From a checkpoint of a small mixture-of-experts model trained on Wikipedia: a variant of Adam for the experts.
Below are experts of layer 7 (counted from 0) of a mixture-of-experts language model. Rows are named router (the router's row for the expert), up (a neuron's input weights, with its number) and show model dimensions 64-127. Each number is 128 + 32 x the weight over its row's rms, rounded and kept within 0 to 255.
Before each expert's rows: a language model's description of what the expert responds to; "mostly gets" lists some tokens that are sent to it at least half of the time. This comes from a sample of Wikipedia text that the model never trained on.

# expert 44
It responds to: Digits in dates and scores, table pipes, coordinate markers, colons after labels, plus pieces like Broad-way, February.
mostly gets: " goal", " arch", " eliminat", " runner", " knock", " electors"
router [101  99 109 120 114 171  92 179 129 166 107 170 161 168  90 171 101  92 165 165 109 166  86 171 117 108 173 159 105 168 104 158 171  93 149 159 130  91 129 101  99 148  89 106  91  96 173 153 150  92 176 116  89 107 151  83 124 111 168 144 123 177 169 167]
up0 [163 134 115 153 163  97 194 110 137 112 135 126 139  97 173  96 171 194 114 111 137 117 188 150 148 162 114  86 118  78 188 109 128 148 140  85 110 138 133 140 183 177 180 119 198 143 101 146 109 172 123 127 156 140 110 155 160 146  90 104 143  88 126  86]
up1 [165 132 111 167 133 104 160 118 152 101 119  61 123 134 202  70 150 178  69  68 173 110 164 105 126 128  82 137 106 102 147 144 120 127 125 119 136 162 148 139 150 150 190 146 141 139  96 113 110 148  90 131 126 114 124 132 145 125  86 132 125 122  75  66]
up2 [111 120 166  69 172 121 141 144 151 137 170  73  39 134 112 120  79 174 122  83 222 120 160 100  94 125 110 130 170 111 167 135 155 135 114  82 138 152 149 129 135 114 108 141 157  90  62 102 126 179 120 120 111 127  99 153 165 211 160  71 160 145 165 117]
up3 [176 179 126  95 153  95  85 104 105  67  66 155 111 106 155 142 108 134 119 135 103 134 155 115 141 141 118 129  76 147 120 121 127 109  85 109 166 117 114 152 182  85 105 110 160 114  81 173 138 116 114 160 145  85 140 147  72 140 148 133 115 115 104  50]
up4 [159 209 185 143 120  20 141 103 120 132 127 121  92  87 140 118 178 124 145 127  98 137 160 108 150 120 106 105 115 126 102 105 159 156 161  82 175 162 138 157 192 111 153 129 165 137  60  79  79 133 114 159 144 115 139 154 163 119  83  81 114  85 100  75]
up5 [122 157  98 147 174 113 162  63 130 135 159 115 113  28 169 166 170 133 198 134 129 124 160 107 163 140  92 135 205 128  98 134 146 150 104 122 123 180 124 188  88 103 146 104 197 164  70 134  54 120  95 108 179 101  85 152 142 115  51 101 127 140 160 101]
up6 [ 88 172  91 126 114 119 187  83  91  89 149  66 113  81 114 128 174 176  56 108 176  67 135 179 109 147  97 152 111 111 133 106 106 129  87 116 102 146  99 120 114 131 148 165 129  96 114 101  76  98  76 145 157 176 124 158 130 134 114 143 132 117 147 121]
up7 [117 128 173 100 147  43 197  75 133 101 128 102  70  99 139 103 171 140 110  74 155 116 183 129 121 120  67 128 180  98  88 112 127 124 143  76 142 165 129 115 136 110 162 143 164 168  71 110  76 175  45 114 186 161 114 136 144 115 105 118 169  90 116 107]
up8 [102 121 173  87 129  65 166 120  96  99 201  66 145  81 112 165 172 156 135 160 147  79 128 125  80 161 111 122 108 122 119  86 128 159 123 112 111 162 186  96 141 198 124 141 176 191  83 122 125 155  76 142 123 128 113 151 146 145 132 129 178 106 108 107]
up9 [157 122 125 131 122 116 196 106 111 151 194 137 114 141  65 153 162 206 118  78  86 107 149  71 127 115 139 192 143 103 179 103 103 118 145 123 182 138  84  90  95 121 135 147 149 168  95 137 112  81 100 173 110 153 112 116 138 129 115  94  80  93 155 112]
up10 [158 140 136 196 139 119 157 107 110 114 103  94 153 103 171  84 177 202 100 106  87 108 116 162 118 170  95 136 132 120 136 128 139 165  85  61  91 140 147 159 115 114 177 123 175 120  67  78 114 116 151 143 110 202 112 160 181  92 114 142 135  89 164  82]
up11 [116 210 138 154 137  95 134 155 105  96 109 132 123 108 142  98 227 143 124 166 155 113 164 143 108 185 119 135 102 152  94 117 136 170 127  86  93 172 154 136 133 116 121 142 153 147 137 125 104 156 107 158 114  98 159 149 118 139 109 125 110 101 120  82]
up12 [135 113 147 129 116  83 143  95 103 151 150 111 159 117 151 146 142 137 148 162 199 127 130 123 104  89 110 125 125  85 106  86 111 131 130  91  97 146 115 120 173 114 163 151 184 180  99 102  93 145 100 115 128 120 115 146 102 205  84  76  93  56 158 126]
up13 [ 93 143 133 106  87 100 136  98 132 123 128 142 132  84 151 125 169 116  87 156 173  88 148 105 135 157  77 135 170 102 116 114 126 169 123 123  73 126 130 155 100 161 156 159 171 184 113 122 125 198 128 105 157 127 166 129 145 130  75 158 136 140 137 145]
up14 [151 135 133 175 109  91 157 132 115 111 131 101  23 167 127  87 186 137 107 123 206  67 155 129 162 102 115  62 142  82 154 101 133 117 128 124 121 157 154 117 132 147 137  78 132 133  98 140  87 148  41 117 130 131 143 131 101 176 115 118 113 126 102 113]
up15 [111 159  91 161  81 119  93 101 129 136  96  88 176  96 189 139 145 137 139 104 158  97 181 111 111 136  59 148 151  99 104 180 144  92 152  92 167 118 170 183 163 129 180 174 141 153  62 120  84 147 154 126 152 150 127  97  97 156  67 132 142  80 145  91]
up16 [123 192 101 121 157  89 104 118 124 105 138 101 116 128 153  73 155 149 138  82 108 182 166 171 134 101 121 137  98  43 184 163  76 135 104  98 129 177 133 112 124 135 113 161 144 179 130  44 101 148 113 154 125 162 160 159 126  83 114 138  88  83 146  63]
up17 [137 160 146 135 182  67 142  60 133  87 161  95 142 101 172  97 178 167 122 158 196  74 140 126 128 137 115 120 125 115 120  86  96 169 121  60 124 150 139 107 137 139 163 145 189 164  90 110 107 128  47 105 154 143 139 191 112 152 100 101 135  82 114  62]
up18 [116 138 133 155 130 111 164  67 131 126  89 141 118 131 169  71 144 121  86 139 169  84 167 129 121 141 122 120 115 135 177 102 123 133 116 113 109 164 122 122 113 133 160  94 135 129 103  87 133 138  88 137 177 127 109 128 118 126  82 121 121 101  85  87]
up19 [136 161 106 129 111  99 174 117 133 134 150 125  75 112 168 122 162 169 134 118 128  61 140 128 105 119 118  58 149 117 118  85  63 108 135 113 110 182 168 121 146 177 121 136 163 134 108 101 103 179  46 142 160 111 169 155 163 151 103 108 181 130 131 115]
up20 [161 170 151 151 130  83 178  88 123  73 137 129 108 106 151 120 151 137 139  64 149 113 195  71 101 104 136 135 140 125 100 152 114 145 102 109  88 173 140 184 119 105 153 140 150 136  44 138  97 162 105 107 178 145 103 160 139 132 106 102 137  91  90  92]
up21 [136 126 149 139 149 114 205 125 153 114 205 121  75  73 132 124 176 218 134  88 120 103 173  96 131 170 133  99 100 137 111 136 107 216 151  91  86 113 111 149 171 148 138 109 170 102  75 109 100 121  95  97 134 115 152 169 130 146 113 152 115 111  92 109]
up22 [197 103 123 154 100  82 193 123 127 111 132 154  87  51 112 102 160 138 161 119 153 106 169 127 129  77 112 123 102 123 136 146 100 126 159 108 127 132 151 100 208 117 114 166 131 139 115 112 123 132  80 150 177 124 105 192 130 151 135 103  86 110  97 103]
up23 [158 123 128  81 107 112 126 102 145 131 172  74 195 104 104 128 153 157 128 108 113  98 158  56 179 174  61  67 147  80 171 176 111 157 135 124 145 154 119 153 177 106 196 130 196 153  85  90  93 114  96 143 101 111 116 163 148 135 131 142 143 123 116 102]
up24 [147 137 113  93  73 117 166 130 155 123 146  54  94 126 174 114 161 126 133 116 150 120 156 112 134 134 106 105 126 131 100 103 123  89 102 134 127 184 166 167 103 122 161 160 128 104 118 123  51 132 106 147 151 150 191 109 128 108  95 141 111 105 161  79]
up25 [143 203 115 113 117 118 129  49 186  73 159  54 124 124 170  68 166 130 138 143 132 119 141  90 181 149 131  88 199 144 169 137 105 112 122 124  92 154 175 114 134 127 188 137 175 135 137 128 123 173 114 122 117 152 151 142 140 114  70  92 135 119  89 107]
up26 [151 162 143  94 136 112 141 117 177  90 143  87  86 133 174 149 111 124 126 147 180  86 192 143 135 156 140 111 124 143 186 142 108 159  93 114 120 155 173 106 162 106 110 117 130 144 103  79 164 125 114 118 174 113  79 142 162 131 110 146 127 120 105  80]
up27 [113 132 178 116 153  75 103 123 111 141 136 168 151 106 211 133 115 108 137 151 113  91 100  48 208 184 148 128 172 123 122 140 139 124 149  70  85 102 158 149 163 144 115 182 167 133  78 163 148 134 102 102 109  78 114 177  72 151  94 175 138 104  96 124]
up28 [145 136  88 130 128 116 119 108 168 134 170 170 111 100 190  73 131 104 171 114 129 130 142 129 196  43 146 155  96 128 168 101 144 201 139 137 112  96  89 159  64 112 161 118 146 118 128 150 106 181 143 135 141 120 107 144 116 175  84  96 141 115 147 129]
up29 [157 158  90 160 147  57 143  73 104  89 163  56 119 111 155  91 150 136 111 128 165  86 150 114 145 162 120  99 114  89 153 102 134 140 115 104 173 175  77 179 127 170 154 164 184 163  86 146  98 186  82 143 179 174 110 170 163 151  70 123 196 112  92 135]
up30 [117 100  72 148 102 107 224  87 162 133 133 102 137 186 164  67 164 180 118 122 125 136 150 102 159 101 108  85 127 107  72 130 111 137 126 133 140 140  49 118  92 146 153 140 146 128  89 127 134 144  49 166 150  93 161 161 120 111 100 127  96 140 110 133]
up31 [139 126 109 140  62  94 124  98 137 109 179  65 179 137 176 159 167 199 146 135  90 182 162  67  97 147 144 101 143 125 109 143 118 155 139 120 158 186 116 114 120 102 176 126 131 118  66 112  97 117 122 169 113  98 181 121 177  84  96 131 114  58 175  89]
up32 [143 187 142 111  79 116 154  35 103 134 101  80 139 118 163  72 147 130  95 108 149  79 126  81 136 168 108 134 139 121 170  89 115 168  48 140  98 136 173 180 138 123 134 103 151  95 113 150 101 158  99 144 123  95 145 183 191 197  76 168 140  73 119 140]
up33 [106 141 165 123 194 101 146  94 131  81 176  97 132  75 184 136 145 169  87 122 160 111 174  72 146 132 130 110 161 117 157 111 104 176 120  85 118 140 145 138 127 151 163 137 185 150 109 103 137 150  69 130 180 127 122 162 148 184  99 110 133  98  66 120]

# expert 48
It responds to: Digits and spaces within numeric table cells of league tables and player stats, e.g. goals, points, appearances, percentages.
mostly gets: " Apps", "@", " Yes", "±", "½"
router [ 98  68  67 154 112 153  96 177 141 127  94 145 194 153 112 171  99  95 164 131 110 169  78 162 120 159 151 140 103 135 106 139 165 107  86 174 154 103 145 100 130 145 120 112  91 127 160 179 156  73 175 166 126 154 132 103  98 122 154 149 135 176 128 176]
up0 [136 185 173 140 132  98  81 111 110 102 132 124 152  86 197  77 134 120 137 128 110 104 142 158 167 131 174  94 141 140 157  54  54 155 178  72  58 117 105 142 197 174 147  92 136 173 144 148  82 113 103  83 150 167  99 127 111 134  80 116 122 141 158 124]
up1 [175 121 127 137 127  69 171 126 138 140 128  96 133 173 167 113 105 177  99 137 121 121 144 128  88 150 144  92  96 138 104 160 146 139  99 141 179 111 133  59  90 157 177 163 175 138  45  68 156 178 121  56 153 138 128 122  92 152 108 147 180  97  52 110]
up2 [106 154 147  95 146  86 157 152 125  86 106  65 157 124 162 126 109 117 121 139 138 122 132  73 122 160 123 131 214 120 186 107  75 110  95 148 141 135 108 120 114 168 111 123 121 150 136 171 145 133 114 177 190 149  90 123 135 143 147  85 179 155  77 104]
up3 [165 199  94 131 118  71 104 103  77 134 119  87 108 166 115 124 144 105  79 118 118 127 146 136 159  34  96  63 109 134 125 138 133 174 101 110  94 165  93 151 178 163  63 166 180 153 128 135 117 243 126 111 156 124 122 138 148 108 135 102  64 115 175 110]
up4 [101 165 143 133 143 101 113 110 120 161  85 117 158 141 120 124  92 120 116 157  97 146 140 132 156 130 119 170 152  98 141  95  78 100  80 167 181 104 118  67 144 141 197 115 120 147 118 153 183 141 159 120 137 144  38 118 115 203 111  62 104 147 117 132]
up5 [117 143 133  94 102  60 103  88 144 102 112 111  86 111 101  80 132 204 183  90 166 149 120  87 128 141 148 102 138  82 143 152 138 104  87 174 155 138 101 102 118 110 166  76 144 164 112 103 109  94 122 171  96 133  53 157 214 145 137 128 180 115 131 109]
up6 [123 169 140 177 119 116 161 132 138  86 107 132 149 142 100 141 114 162 146  88 163 146 142  43 148 140  66 108 114 175 177  97 159 129 136 101 129 111  83 176 137 169 198  94 129 158 154 158  83 142 112 115 178 107 118 145 112 107  81  97 169 115  78 146]
up7 [ 96 183 138 170 149  63 183 136 123  81 119  91 131 124 189  97 147 127 172  95 147 129 141  81 197 130 135  85  92 147 170 110  76  99 137 142 153 112  97 132 111  64 163 154 133 156 147 174  70 155  87 174 164 143 109 115 112 135 147 142 162 146  86 136]
up8 [122 148  86 110 129 114 191 136 157  85 106 127 103 115 116 149 161 144 137 182 118 123 146 103 134 112  88  54 146 135 114 111 137 161 109 119 125  99 142 148 109  76 145 183 189  96 141 112 142 128 102 159 141 110 129 101 148 147 158 117  73  73 133 123]
up9 [136 117 126 133 116 143 130 104  66 105 115 138 143 154 153 123 115 128 107  57 108 132 128  41 192  86  85 163 173 109 193 146  65 133 141 122 116 144 123 125 172 153 125  77 149 141 163 188 165 189 124  86 142 177  70 134 107 140  80 137 134 127 147  99]
up10 [103 122 134  79 159 138 106 134 169 146 137 101 115  91 222 109 186 110  44 100 125  89 139 104 192 131 158 115 120 159 224  94  98 121 130 123 105 125  95 133 109 144 134 135 152 181 139 150 142 153  64 110 146 137 163 165 170 142 122 122 112 111 111 128]
up11 [138  96 144 145 133  62 104  92  99  66 114 139 151 135 129 140 128  86 130 100  95 151 129 152 159  96 137  86  63 159 122 127 108 152 137 167 126 151  91 151 159 152 113 117 120 145 142 153 118  88 145 128 107 169 113 132  86  89 110 149 196 106  97 137]
up12 [132 186 124 113 114  75  80 116 170  74 133 115 120 155 114 118 164 139 136 146  87 162 147 180 204  87 133 127 110 122  96 132 127 168 173  81 112 140 141  76 176 157 190 191 141 164 101 114 148 154 105  92 165 124 131  73  79 150  97  95  87  71 163 134]
up13 [130 132 128 202 113 113  88  64  99  72 143 128 141 162 134 145 194 131 128  83 140 117 129 131 111 117 125 114  77 121 111 129 115 100 117  85 161 126 118 143 203 146 114 163 144 130 142 155 117 133 132 108 137 146 163 134 104 172 135 101  88 100 114 152]
up14 [185 126 101 106 140 136 129  90 135 153 136 151 138 142 152 116 170 110 156 114  89  79 185 176 148 109 115 114 114  97 115 159 169 124  93 138  63 116 198  98 155  81  98 167 171 140 117  99 110 213  62  92 144 107 151 234 115 163  74 154  85 118 140  80]
up15 [124 218  81 143 110 129 126 128 147  93 143 113 140  78 196 144 120 114 187 100 141  86 169 103 111  78  51 133 169 155 147 147  58 131 143  83 104 152 102 154 115 121 105 149 176 114  81 139 155 120 151 157 179  39 116  95 153  93 117  68 125 104 129 106]
up16 [102 150 152 130 199  78 121 138 152  81 139 129 115  78 128  94 131 117 170 128 144 142 119 167 131 183 135 125 129 125 162  74 120 150 180  76 107 157 172 122 170 131 144 132 124 164 129 136 154 107 103 118 140 142 105 209 117 130  89 135 142 136 110  84]
up17 [148 165 121 123 173 138 197 119 118 170 113 113 109 157 137 104 182 130  99  66 199  85 146 118 104 129  88  98 116 145 106  75 134 106  86 129  49 158 123 137  79 107  84 133 142 146  73  97 109 204 110  77 117 128 135 107 140 122 114  67 144 150 149 122]
up18 [126 135 106 156 160  80 122  93  91 159 141 116 144 123 117 146  90 136 193  98 178 137 132 138 120  98 102  81 160 117 154 152  82 120 105 109 169  92  88  98 140  81 191 135 132 126 114  88 152 107 112 140 175 124 123 130 124 221  90 177 129 106  82 123]
up19 [128 153 154 147 114 137 142 132 150 138 179 138 143 144 174 114 105 191 114  84 168 107 113 100 148  64 172  81 127 113 120 136  78  89  81  92 185 124  93 121 164 138 143 172 146 137 118 167  83 208  68  75 144 145 132  98  91 118 136 121 137 139 113 140]
up20 [142 163 105 144 110  96 159 124 166 129 165 147 132 143 202 156 134 149 142 145 122 159 116  63 159 136 178  98 170  57 171  82 150 134 159  65 149  95 125 152 169  94 137 164 141 145 124 115  86 171 103 139 134 112 169 168 103 210 106  88  64 137 145 107]
up21 [140 124  89 117 103  80 137  99  76 113 111 109 114 133  66 134 187 150 146 144  97 153 119 134 118  89 146  75 115 106 112  98 170 113 113 130 143 126 139  89 103 165 195 134 161 174 109  95 160 182 123 144 135 111  81 120 213 141 122 158 119 153 116 129]
up22 [142 192 116  93  83 128 124 143 124  96 137 137 133  58 189 139 154 142 170 157 121 149 159  90 108 113  95 132 132  88 134 112  71 131  70  56 156 143 167 109 134 131 129 175 145 146  75 117 109 119 136 116 157  73 169 104 144 124  89 156  72 163 101  92]
up23 [124 121 143 133 140 130 165 124 169 114 122 141 115 165 171 101 115 226 141 113  90  80  78  97 129 118  74 133  99 161 124 169 156 128  89  80 180  78 186 139 143 142 180  76 151 101 117 153 165 133 141 119 150 156 112 125 112 137 109 144 150 141  49 131]
up24 [129 106 132 173  89  51 162 111 177 116 107 145 139  52 135 174 151 122 168  86  94 118 130  98 123 179 135 140 115  73 147 134  58  88 165 128 204 155 127 123 158 112 145 143 122 209 104 146 107  93 141 103 142 115 169 125  90 158  87 142  88 169 118 104]
up25 [153 137 133 110 104  66 107  75 127 136 154  62 122 114 139 138 127  98 110 125  87 124 144  60 170 120  99  38 201 158 125 141  88 131 206 149 146 110 128 111 149 158 128 171 185 156 134 119  81 127 109 122 163 156 139 156 167 166 159 128 112 145 140 128]
up26 [125  93 109  91 212 101 113 121 136  74 126 197  45 159 140 141 102 151  67 170 181 161  94 182 105 128  68 186 140  99 118 137 107 150 106 160 168 144 131 155 133 138  60  99 146 122  62  83 127 155 124 181 116 196 143 126 138 104 100 123 124 130 127 117]
up27 [192 133 148 150  95 142 190 104 176 100  89 113 110 126 120 105 114 113 125  35 139  84 149 140 153  75 108 121 203 142  82 127 103 181 142 104 136 141 127 188 160 100 131 161 160  87  93 144 127 119 138  96 109 136 104 131 132 111 107  78 145  93 113 127]
up28 [132 230  91 108 127  84 157 148 108 104 141 168 141  52 135 113 130 121 176 114 135 150 125 109 118 128 116 150 179 104 159 134 105 151  87 132 195 152 125 162  89 138 211 185 114 134 129 107  67 110 145 132 103 108 126  75 134 137 126  99  96 116 108 110]
up29 [142 139 119 177 124 101  69  81  54 140 155  91 107 168 118 128 158 143 116 133 142 130 213 139 179  75 118  98 117 131 164 141  90 135 135 136 119 169 134 130 101  86  67 162 139 119 135 101 141 119  92 158 132 155  66 146 174 108 131 119 131  49 188  79]
up30 [176 124 161 135 120 118 178 132 123 176 144  84 139 147 160 102 130  93 173  89 149  97 151  52 194 117  33 105 161 122 117 144 118 141  79 126 187 136 126 135 143  82 191 125 114 164 116 176  86 164  67 101 136 133 109 156 101 101 132 161 141 109  73 106]
up31 [180 146 166 132 109 114  81 118 120 157 163  75 115  85 110 105 136 147 117  94 149  68 131 137 139 120 153 125  80 139 124  71 139 106 107 150  87 189 174  83 140 111 170 155 135 110 110 104 126 147 102 127 133  94 130 152 125 132  63 125  90  84 149  95]
up32 [164 103 119 186 121 123 123 126 127  93 118  89 168 122  77  79 137 202 159 166 160 101 125  86 110 157 102  94 147  95 109 159 158 156  50 151 154 153 114  98 108  69 130 150 125 166  98 125 137 120 142 167  67 186 119 122 157 120 132 110 117 121  75 132]
up33 [134 153 127 179  87  91  69 113 133  95 119  74 121 122 140  86 121 163 164 163  90 123 150 113 172 141  79  75 146 134 205 114  74  95 136 153 181 135 153  95 126 107 182 139 153 162 102 159 140 150 111 147 141 152 135 159 113 118 133 101 143 103  54 145]

# expert 5
It responds to: Digits, spaces, pipes and dashes inside table rows of scores, seasons and standings, e.g. 3–0, 1990–91, header words like Pts, Votes.
mostly gets: " Pts", " Votes", " −", " Pos", " Notes", "½"
router [ 81 120  82 128 131 158 104 174 143 136  97 187 117 148  93 138 114 124 153 147  86 172  80 171 130 109 150 142 112 161 124 170 156 145 140 158 178  87 132 139  96 129  92 106 123  82 178 126 139 127 173 180 125 160 122 148  98 106 150 150 121 162 164 160]
up0 [ 97 143 115 156 103  90 114 145  93 116 106 145 119 146 140 114 109  97 135 163 132 152 144 110 181  81 118 127 145 146 222 168 127 203 100 117 155 126 109 148 124 149 164 100 143 141 132  81 145 154 131 156 127 167  94  85 178 148 133 171  98 128 131 125]
up1 [152 153 138 151 123 116 123 106  50  88 224 108 155  74 142 135 143 137 140 142  99 150 126  59 180 107 126  79 124  85  92 122  90 168 181 104 113 181 156 120 167 207 111 124 166  98 149 147 137 156 101 126 142 120  83 121 171 118  41 117  93 135 170 139]
up2 [152 107 114 194 172 126 144 170 118 123 134 132  80 101 146  98  71 113  92 114 112 136 150 174 113 130 145 118  96 179 100 158 166 192 145  93 128 140 191 167 133  61 154  64 198 105 112 105 143 177 159  86 145 161 121 162 102 128  77 161 153  90 105 116]
up3 [147 152  97 150 112 131 104 142  89  69 147 116 144 122 121 135 157 165 143 111 130 108 151 103 148 155  74  62 112 127  75 122 103 186 131 116 123 167 136 139 202 116 149 165 174 124 135 164 121 118 136 100 136 138 122 159 156 139  93 125 117 144 126  91]
up4 [144 132 145 127 174 115 147 143 124 123 127 160  48 141 160 146 181 109  95 173 137 128  96 114 113 170 114 150  94 144 121  75 151 148 158 131  62 151 115 132 184 184 136 165 160  83  83 116 200 153  92 120 121  96 104 176 109 166 112  41 157 115 118 131]
up5 [153 145 109 105 148   2  86 134 143  94 111  98 142 122 179 109 152 126 113 165 109  99 106  86 132 164 138  90 151 163 131 185 128 195  10 116 109 115  85 145 148 144 151 156 129 144 155 137 134 175 114 169 155 128 106  95 143 120 153 112 145 132 113 132]
up6 [121  91 138 158 118 123 136  89 153 113 135  82 157  93 132  77 114 179 145  65 171  77 166  74 109 165 129  93 129 115 160 178 102 100 137  92  60 147 105 132 140 122 138 137 125 146  93 109  98 111 125 144 132 131  87 128 159 211 113 152 148  97 149 115]
up7 [110  88 116  62 121 124 152  68 117 146 143 142 109 126 115 181 147 130 108 103  92 118 131 163 129  73 104  72 169 109  74 142 146 181 133 125 126 138 112 175  95 130 137 140 187 124 146 112  93 170 101 108 156 185 107 195 133 134  78 115 153 127 112 113]
up8 [ 48 155  88 138 108 137 158 135 126 114 139  93 118 118 157  97 118 101 159 126  96 106 195 156 111  97  76 136 122 115 148 108 111 151 112 125 153 199 158 127 152 197 147 135 136 120 114 163 153 147 106 148 174 117  88 112 179 108 113  75 118 139 140  63]
up9 [118 153 134 110 141 123 161 154 132 153 104  93  97 121 122 148 167 194 130 126 107 112 114  66  93 151 118 147  96 139 159  84 104 123 113 122  82 145 109 133 221 148 133 107 125 146 100 109 136 116 112 128 178 129 190 125 164 177  56 127 101 128  84 120]
up10 [154 130  83 121  87 101 127 136 119 105 184 106 128  85 152  90 165 159 133 111 108 134 132  75 142 173 126 127 114 152 123 157 109  99 101 108 118 102 167 114 104 171 175 120 131 120 101 144 132 125 115 161 136 101  94 127 148  80 131 127 198 108 134 105]
up11 [133 191 130 109 131  55 141  66 112 118 102  98 158 117 191 103 211 157 115 134 129  91 125 161 145 160  61 170 137 112 150  84  96 118 150  94  89 154 108 106 114 140 102 142 126 111 107  94 112 120  98 134 132 133 118 125 120 115  18 132 179 111 156 128]
up12 [114  75 131  79 168 125 117  94 188 141 101 113 151 137 110 132 167 141  79  99 144  86 108  84  50 134 106 145 122 129 205 143  98 141 123 121 156 174 119  90 120 147 141 146 112 128 141  75 106 146  97 106 105 144 113 190 182 159 143 125 153  99  79 118]
up13 [115 154 117 127 101  84 150  93 160 120 165 142  60 152 102 174 149 126 138  78 115 112 119 139 173  85 113 189 146 104 136 109 100 136 149 118 168 155 170 138 133  83 134 111 224 118 125 132 166 126 101 111  95  96 111 166 199 160 113 122 114 116 163 110]
up14 [150 191 120 143  92 129 128 110 117  65 179 159  73 145 125 124 184 140 157 134  91 120 109 114 153  91 152  97 160 128 152 134 121 185  78  53  84 112 137 126 173 107 155 128 151 131 130 124 151 152 121  83 129 119 124 125 147 143  45  97 113 152 116 101]
up15 [129 111  68  87 100 133 108  96 145 156 114 142 119 113 158  92 120 171 130 124 122 145 147 152 174 155  67 103 115 116 100 132 153  87 173 188 146  85 159 169 164 147 117  91 134 120 102  92 106 113 111 137  97 162  96 157 127 204  76 107  94  52 174 104]
up16 [166 125 117 116 144 106 105 147 185 131 173 130 101 124 155 102 111 218 136 150 168 143 137 123 109  88 104  88 140 116  95 133  82 137 139 129 116 165  79 151 126 146 130  94 137 118 118  81 179 100 124 140  86 135 137 138 123 169 109  80  94  95  84 109]
up17 [108 170 128 124 103 124 198 149 129 132 148  89  94  61 155 112 105  79 176 161 174 142 142 142 163 104  73 135 176 128 151 124 159 171  87 110 129 118 156 185 150  94 146 152 144 145 113 156  58  70 133 126 115  82 141 142 127 139 133 124 152  96 153 135]
up18 [113 169 133 172 183 104 123 103 111 145 192 127  70  75 137 169 143 160  85 122 103 132 168  93 134 102 126  82 134  87 146 160 136 189 164 105  92 124 148 130 106  69 151 115 189 122  96 152 133 178 114 106 137  73 168 206 120  87  90 142 121  92  91  95]
up19 [108 174 124 157 114  74 134 133 190 132 147 158  89 138 142  83 117 102 121  95 102 153 125 142 152 115 110 127 174 112  80 101 123 132 188  99 130 196 166 174 115 132 152 157 136 120 109 165  79 104 173  94  95 131 149 114  75 105  98 115 125  56 142 103]
up20 [139 151 109  88 102 124 130 110  77 146 143 139  85 138 100 119 135 159 142  88 115 122 149 104 156  56 104 143 119  98 138 128 132 210 181 102 186 106 125 124 164 164 142 138 186 118 131  88 108 191 122 148 128 146 113 166 189 138 134 122 113 158 146 122]
up21 [202 175 105  46 144  60 107  69 157 146 102 134  92 151 117 133 129 128  67  65 101 136 118 104 134 110  93 129 134 134 124 137  98 142 182  96  76 141 157 127 115 127 106 149 145 105 121 100  50 182  97 117 141 122 176 155 149 176  88 121 138 142  74 141]
up22 [150 150 133 179 146 131 120 147  88  64 171 142  84 124 123 125 124 171 107 117 158 106 123 147 169  95 142 102 149 169 194  95 122 104 176 100 155 126 123 139 169 140 134 168 184 158 136 109  95 172  83  92 162 141  67 185 117 110 121  91 171 102 145 127]
up23 [135 143 114 150 152 161 120 103 159 119  83  80  99  55 177 113 131 124 184 109 135 114 209 167 130 166  87 131 126 140  94 140 150  85 128 129  82 155 116  81 171 103 157 143 158 164  93 108  90 165  87  70 122  71 128 142 122 103  94  37 124 129 151  96]
up24 [141 156 113  95 150  88  73  56  51 105  91 147 136 153 117 111 141 127 108  54 121 160 133 132 123 128 157 124  77 160 244 109 150 123 112 119  87  84 175  66 149  96 154 133 104 135 120  81 133 113 141 113 111 144 116 156 149 126  73 143 151 127 127 120]
up25 [130 172  88 122 132 144 110 101 168 111 142 129 102 153 136 123 149 155 146  66 133 134 122 183 119  63 196 129  72 120 111  60  39 133  77  64 157 123  78  91 162 202 192 166 130 115 119 105 137 139 107 104 192 138 142  97 160 150 142  88  62 136 148  84]
up26 [119 160 129 196 113  88 104 107  85 141 116 135 187 135 131  94 142 140 150  87 104 131 125  71 144 124 146 109 151 136 177 172 148 178  51 142 112 137 121 120 189 149 225 126 118 136 156 140 133 174 126 129 137 135 112  94 140 133 127 141 191 134 139 135]
up27 [121 151 124 165 156 166  93 138  62 121 101 145 105 176  85 124 130 150 126 118 134 132 196 116 155 114  84  38 121 132 139 111 148 102 190 116 171 114  98  99 141 117  99 156 166 130 102 117 164 176 100 148 152 101 149 186 178  52 100 170 131 103 163 100]
up28 [153 139  85 162 130  73 167 157 152 115  65 118 118 105 139 169  93 126 142 158 105 183 109 109 160  59 107 123 135 187 136 167 120 140 127  72 139  88 166 174 105  66 148 119 157 112 126 112 145  92 115 139 176 144  64  88 124 140 118 145 145  69 123 120]
up29 [170  93  97 102 122 131  99  83 147  77 158 138 130 135 121 130 102 133 129 151 151 100 124 154 134 192 145 176 143 128  90 103 120 103 150 108  64 180 152 118 113 206 206  92 123 125 136  99 128 139  84 105 120 143 124 170 188 161 163 150 217 163  90 130]
up30 [114 179  81 108 128  81 134 156 161  93 122 136 135  87 110 142 139 151 127 153  82 163 123 121 118 137  26 193 163 102 129 195 112 146  85 125 166 120 104 173  79 103 155 195 190 143 121 107 100 133 159 188  85 128 132  55 143 117 115  97 107  75  90 131]
up31 [124 147 166 105 166 128  87  70 102 122 167 142 122 108 151 170 104 160 162 146 112 113 147  94 182  85 113  76 154 134  94 146 147  98 187 150 190 139  75 128 142 145 139 142 114 157 114 132  94 199 113  81 196 123 179 151 112 145 132 105 127  82 157  82]
up32 [125 124 133 121 188 165 170 122 122 136 123 119  77  81 146 109 160 184  54 149 107  83 140 126 111 146 124 167 104 105 149 113 153 148  73  25 129 151  70 111 125  91 108 135 197 141 138 110 153 126  93 156 144  72 126 152 108 147  72 119  99 110 130 118]
up33 [166 138 132 110 143  93 102  96 118  82 185 101 157 120 177 109 119  83  90 137 142 102  86 114 157 100 145 124 144  55 194  96 109 141 135 141 128  96  71 126 107 145  86 164 152 122 146 145 120 172 102 117 104 128  55 175 135 132 164  90 145 153 111 122]